From a checkpoint of a small mixture-of-experts model trained on Wikipedia: 128 experts in each of 7 layers, 3722 steps.
Below are experts of layer 7 (counted from 0) of a mixture-of-experts language model. Rows are named router (the router's row for the expert) and show model dimensions 0-127. Each number is 128 + 24 x the weight over its row's rms, rounded and kept within 0 to 255. Numbers have three digits each.
After each expert's rows: "comes after" lists some tokens at least twice as common just before its tokens as in all text. This comes from a sample of Wikipedia text that the model never trained on. Tokens count by the router's weight.

# expert 91
router:119080137145100107146143126147141165137188163174125144179115091108079109154158145140139128134139091081147111152107121132112110113127115141128138151133136118075092157083173123121147173086146092120102117135090110180119100106134131121112130139118110117085090107135136139158112124091120095123139132129153132133100107102119119170154146124132152130126171128129124175134167106129142123109138
comes after: ".", " in", "\n", ",", " of", " by"

# expert 96
router:163162107103148166094143159123132095163101107117096110097118145120114126156118104150098156137136136155125154136114169099108167122164164095111133174145100086139150111125153094103110105148109158156156144118158116105138153161099109143144120146148153104137154095149126148106141161103128127086100103093130108107159173157136153090102156149102102112102099165139106114097121136140131103143143
comes after: "-", "|", " |", " (", "″", ":"

# expert 105
router:151163133123148151099161159142128105151102116096097157099113148143161112146109099155105157156136155158109153157103163099099162108154155117101139153123098101157145106151148102097107099156100154142158157102156129102156158135096138140145102152145150101157158096156118156115154158123144137098099100100109104097156159141126156098117157151103100103101104152147107104124118139150149105153139
comes after: "1", "0", "2", " |", "9", "6"

# expert 83
router:139142128121146151106172164152147116143099113101098151106101127140154128129108090164105154158138159158097142153106159092093165099145156131089151148139102095158136106145139099106103107153100156147159138089145132114142162130096128137141111155116131098156157093159141161107148159114144126088106103093098118101153161133135155101115154140102108112102093154160092115117114151156144110152152
comes after: ".", " and", " to", "\n", " Hong", " that"

# expert 77
router:104091137080108149127161133171155142158126167131117146155111071109098116174138152141102151165137138111169129164102122117093102137139113126116151153141108109126110116072191099117144182108137104133121125130094101138143106106099177139128123141141092104120111107158088159103116122073142092135119117124146126119094116121160127138160165141128131153129128129138140133166170122140130116150128
comes after: " of", " in", " to", " at", " for", " on"

# expert 67
router:151155109105127152122160150136161114146083097111112149141147114164117100140106077135089174111160114096119143164129161101095159155146122152099127126119105119163117126138156102141083138152106150103129139089128118123151129140111103101097108136106150109168139115126112161125153146112114134118111125107122109090164160156119157104143168176104119145072108165129103156094086133129128094160125
comes after: "\n", " (", " \"", "-", "|", "==="

# expert 60
router:155139099084151131110091122124124124111115128125143114113069164163091156126119127147152139164131158122142153073130094134132141133091062137112118147139138140156152128133111121180104101151137111123149151125083111115092141166115094146092102154154145106153149154157127143095135140087069132139112126127161142163143127105134115150103127139107155102112157118143121084153096149142161104132149
comes after: " |", ")", "\n", "---|---|---|---|", " information", ";"

# expert 68
router:146170157161152130108174164110145129174123131110116140112142146118163122132136093125116148129109176164145154154090130098077149097145155129090116124119108100172143091117124106116095115156096141138147166104127140121113161118103147119148113134127164108143128134161086169110154143101149116090101088099114104100152155153137147109116120121109114104095122167139120086147108131174130097104155
comes after: "1", " two", " List", " a", " number", " three"

# expert 101
router:170157122105113148098161164137109116162115098099108143113144161112155108130121123146096159142168138117143162154115156103118158092146157114136141158166117103127142085126164087103142130130097093155148177123114151103159142103116086132141127148128101089139164101146099161127168160105145119120119107105091096142152158109113130109103148146092106100127083147120114102122129118142168088137130
comes after: " ", "0", "3", "4", "2", "1"

# expert 0
router:160076118109148172122079142104125110155110139143096120110128099141087126174095135156111115125102136160106144085132119103116123128135155179108114156115109133150163115151114116133116146152107154095136156120102085128176123156198170090163107147132151105122119099094136118090133160144129125118102112123096135134120150142100135102143123132106169147124092148123101137147108162165142105142119
comes after: ",", " in", " January", " October", " November", " September"

# expert 51
router:137150153151137148096118147132137094141103145101100150097159145144136123145090104144101174127134150145153150127099129103085159090153174127104140155145095105149142116143122114136129087150109176126161142110122130103148143141094111113123100154143149118158153095151127161126176152098114156092103094102097117093145166115136168092102132162120104112092089139143114102110098132170151124151144
comes after: " |", ")", ".", "---|---|---|---|", "\"", "a"

# expert 118
router:130172129134081147119134153105149106174119120124105140116127158107136090128115123129139150177168177141153146143099154109103161091157151136093116101174133096155174106131121117113122124158090138146131149114137122117100133177150123112139111171108137096121123097157146147166123122103125095109089134117089094107097143132123159101111165161081141133118101137164122119162122121114156091153134
comes after: "\n", " also", ").", "History", " life", " career"

# expert 7
router:135088064118096179131121157121105087173130147117105137108116139078163115127112116157088153132098123164131138102141156116133134181131156137116116125129133125133125155130114093116128116148142146107122150102137106162163116088101138158133114128084103094139136107107147143135116157147161138156116103137134121123142143141098132102075137170088100120126097151135163107086135166151161087156151
comes after: "9", "0", "8", "7", "5", "6"

# expert 85
router:124165123152112174100137151112115105192132106092107099104141178131149148158134115121168173148158147123135134123100109085150152099169140132088116147111131108144122118141106085101120160128103157136152147108124146120104133127129122133145091136136140127166149138157104157148165148135119106118114111096130137103160146130146167097079161128107091077090126143153114096129116105170136098153139
comes after: ")", " =", "3", "8", "6", "4"

# expert 127
router:149160137121149154102160159137131101151104113099096156100117147142160111145109106156103156159137154160108158155103163100100161109159154116106144156125097097157142104153151098095108104157103155145158159101158128101153157135097138142141099155141143101158160097156113159110157158120145135101101103097111103098154156134126155100116157146099097105101104152150107103127120138151146108151137
comes after: "0", " —", "4", "5", "6", "3"

# expert 116
router:122152108162114156094120157110124137163135120123107109119130103129131102105109083126148162123125154148121146161130141106109170122167157097116123082102161093161175086095134118127130094148103129144146127104102161083158148117100166090140119130117143139105142094163123168106154159146112127107096081101099100103155144132142137099106113162142099127095120143150170112127107155154158099143122
comes after: "5", "3", "7", "4", "8", "2"

# expert 65
router:103158118140148147095170142137163103147136139109083099120113161144150146135106099092120160151115130141119150143112156094103138128152173103106132136102111082155143102165109089133159135117100154150129168113103089104113158109142141125128136153137163086155126083139145161118124135079137144114121121113119141085154173093119154122110143157101105085136088142137135129139123162167172112124151
comes after: "7", "1", "2", " Ho", " La", " Gu"

# expert 28
router:125182123132131137127099150121130093169115131110122114122127127156153111093089079140099158127103129167093157089105157103110136120151143118092115169110100122149176111091104088106133111101114122131147123104147101140157115129156128134094127142094156087140163104119146144101133138124114158120112115102127082107143167150131142088105153173100129165102121165149110108170124130167127104158151
comes after: "2", "1", " January", " July", " June", " December"

# expert 95
router:160157119134148122115131155144096127153123128090118105102109137179145155142110130147112125111137146167101155132122111144102148130133154080171150089089143136157117104107153115127106187123126113125118144120171175127151163132125085114128138083084121110143148102102103129108148121117083148105113155132101097120126140169160126162110149132144101096125099152166134100144141128082159147074142
comes after: " ", "1", "2", "3", "4", "–"

# expert 88
router:152159132123152149102163161140131103149102118099100157101115150143160111148107099157105157159138154156109157154102162103104160108158157118100143158122099100154144100153150102097105101155100155147160160106157127106156156132096139141146103152144145101161157102157118158113155161126147138098096104098107108096154157142125154103117158151101100103100105156149104101126121137148147107154140
comes after: " ", " |", "–", "\n", ";", " ("

# expert 115
router:152165131125149153100164161137130103150103117100097154100116148142159111146110100155108156158139153158109155153101163102100160110155155121103143154122100100159147102150147100098107102157100155145159159105156128102153157132098137142138101155142150100158159097158119157111156159122142136100100099096107103096154155140126158102117157148100097101099103154151104102127119139149148106153141
comes after: " |", " South", " to", "final", " first", ";"

# expert 112
router:160150118121119128106155148104096117137091134105108141088121118135150105109132084182105161140105166158126159139097156092106155098162138106121126148101111097153158094112128103116121135122089151158152155111117133130150157107123114139138088153169155094173130106167132156127137178132158144105121103101149099101138148163108154102105126155109095156106110148132107129090142118172144097129149
comes after: " A", "-", " a", " I", " E", " O"

# expert 74
router:150160133123150154101162159142128104151102117100097156100115149145159112146109099154105155155138151157109157153100162102100160107153153120102145157123101097158145102153149101098110101159104157143161159103156128101157156131101139138140103153148151101159161097158121157111156160126145139100100100098109103099156156142128155097116158155101099105102104157151105105126122138151148105154135
comes after: " in", ":", " of", "-", " July", " –"

# expert 18
router:110160147140117145110157164136139092166097099134105137147140121093145123090157088152089163141108159143127138151128146100105136120150147150106101145140099110147147106138130089099155111118099152150151152103142092096151121152099148100124128156144082099135169081156084142133163159153166161127113118096140139114149159168127155102110104138114095111116133156088106092137118140130117109169118
comes after: ".", ".\"", "==", ").", "E", "\"."

# expert 71
router:138087105144152122094145147127129108161108111106120115140103185132162159127119087159123137086073164145096156164148136104122142137156111082130094153111136121151130124157099120091104141172114161148143126122078119143145133119096099093137092108117122107119136133106144148112178127171157142118090116124111127108145134147119158108152139174095128091111091168141157117133127146150152100149143
comes after: "9", " ", ".", "1", "3", "′"

# expert 76
router:133115116099105119099146173115121126162103152100099162119132155135169095114122096145116182117111145175109144117108155127128174120130131128091141167159128101165126163105156112138110137166089152147140148107112131103126138157134127167160100137129124098103162124154101152107131133151153133103097103095094107099114166156112150092140142149108086128099093147127079101132111109140159093143146
comes after: "s", " S", "S", " re", "-", " Re"

# expert 94
router:149160136123149151102163157141130103151101117098096156101112149144160110145108098153105155151136151157110154152097162100099160108156155117102143155120097097156144104153147100093106100153100152143157160103157127102156156134098135140139101155146148099158156095158117160112156158124148140100099099099108101098153157140126153097117155148100099101100100154148105102123121140148145107152136
comes after: " ", " as", "1", ":", " of", "-"

# expert 123
router:160132149117159163096164139153159123157113109121122170145148124115156082153120107169120137097143153169113161146114115093114154104142165151091170160125118118122135115139091126157113146127104163099159143104101095120135101138142090111161120168117151091137131112130122117114147145106102135098102169107138123113150150139087147097098160156106129116096115153087093137086156116155150094125105
comes after: " |", "|", "-", ":", ";", "=="

# expert 92
router:172135120126146160113118115085149109096127116155119133155155114149117084125125124137143142074139140087125141094100123122158147113124087124119100151158151130146148171167090123125103091155133099110134137134080100169091081146143118165094122146159155115114141185127182140146119135115117132136118131134114162145146128090093135112123133159120137094105111150127104156116079103159086112143141
comes after: "\n", ".", "==", " =", " ==", "==="

# expert 93
router:149162139123148152104164159143130101144103116097093157098114151143155109150111100156106159156138156161110153150101160103102161112157158123101139154122100101161146105150149100096110095155103155143157156099158127099155161132098141146146102151142145100156156096156117157113155158125143140100098102099106105102157155139122152101116160151101098101100099154148105102125119139151147107151138
comes after: "9", "1", "0", " United", " November", " September"

# expert 73
router:148163134123149151102161161141131104152104116098097152101114148144157112146107099156106154156137153162108152155099161100100162108157154122104142158124102098158144103152147099097107101157103155144161158103157129104155156131095135139145103156146150102156158098156120157112158160123144136099098099099108103098157152140128155100117160151102096104102104157148102102127121138151147105154139
comes after: ",", ";", " and", ":", "-", "|"

# expert 104
router:151160138125149154101162157141130102152103115096097156101114149143158112146110099154108154154137156159107156155101161100099159108158153118103141154122100095158145102153146102099107102157100156146160155101159129101157158132097135142143104154143150101155159099155116160114154159126144134099102101101105106100155156142128157101115161150103096101102105157152103103127119137150147106154141
comes after: " ", " (", " United", " +", " −", "–"

# expert 78
router:096071104138104151111146153115131103141109120109092132094133105143141111140152097123118119101171143165076161136111116090137166129151139134117090163101127103155138102123158116111143156165106133153163150117165119126117171108121143142131129143139160129133163127161130163170146166125092125100090102088113135129144164171094149119087141129112128097086090154133109099118111159139117120149146
comes after: " c", " the", " C", " con", "c", " a"

# expert 75
router:132117162143150147130150109138140096129115116102120137100141105149132082164113104143136141088126137161107125177093076105113139106159160119109160136168120139148168120130080139154132111128108167110152095093149119107119116122116130114163103167145154114124088140086122098096133159185139163095105160123106128112132151142111151086143068130127150153142123153109111136158101116154154131113099
comes after: " and", ",", " to", " was", " with", " –"

# expert 107
router:107154089159162158097143131099143102149096096120097119106168162127161175134145114158143156116138142152109130148120161116136154089134121103121125155170134104131112123160130112136125127144106159109157168123084132120163170142114145140156117109163090102138134089116162154133118157169108140087112107106099099103147135149128140130098090155108111113116088158122105140093117086138147091165137
comes after: " was", " is", " were", " are", " be", " been"

# expert 108
router:150161135124149151100162159139128103149104115098098155100112149143158110144109102155104154153135151159106157155101164101098161105153154120104141154125098095157147101153150099096108101159104158143159158101158128101152156132096138141148104154147148102160156101156118157114156157124144139100099100097104106097153154143126153100115155153101098104101104154147106103127119135151149106154142
comes after: " the", " of", " to", " for", " as", " with"

# expert 50
router:147092114172115144123143140161152124154116096116132154122126105167103097115108140154126129129137171156083146152100130112105135171151167143097163161104123119129167097148106122122157147153109114146154097108162088088077140168129143081156098082095153142141120103134148147112117127128150154105121110102142132145148126174120136104095133146102144151101115166089121111120097126154158126101115
comes after: " the", " a", " and", " of", " The", " an"

# expert 122
router:104123111160134133108126150157156134156100126121103135114101101105161123139123117141122162151138142153149133163107156113111154138146156111087117154107120097088150152123164100075126129161106130162157157108114092096127144136095160114118165104111101115171111097147128152151156155129118098095122100098106124111175143136116164132087184149103117095106110145141106154087112085156143098128142
comes after: " the", " a", " The", " his", " an", "The"

# expert 106
router:166103149160127160116122156113153085156089163118104132106088147162113110073103122152123150103161147158096135138142149114100135115163133118102134149101088101136158115148159129139101176122111175134098134112147101125146111159114123122138174104109161102120145109132178136111121131150126144105148108124097122119159153161106149104142135150102094102117105158144135102150078142151148079142110
comes after: " ", " (", "–", "/", " $", "_{"

# expert 64
router:131148112157133136082155147153123124149111103114098165119099164150155084100107129149133136121107132146109161166116138094128177132156122102102153154135091104158150112132162096102107107155104125106155170093162109110098155125118139129129115175179146089154133118146111154142145145116136132091082122112120123110117162145135152089104115145112106121096098157150101087101174116137138114153147
comes after: " |", " Ka", " Z", " K", " I", " Ta"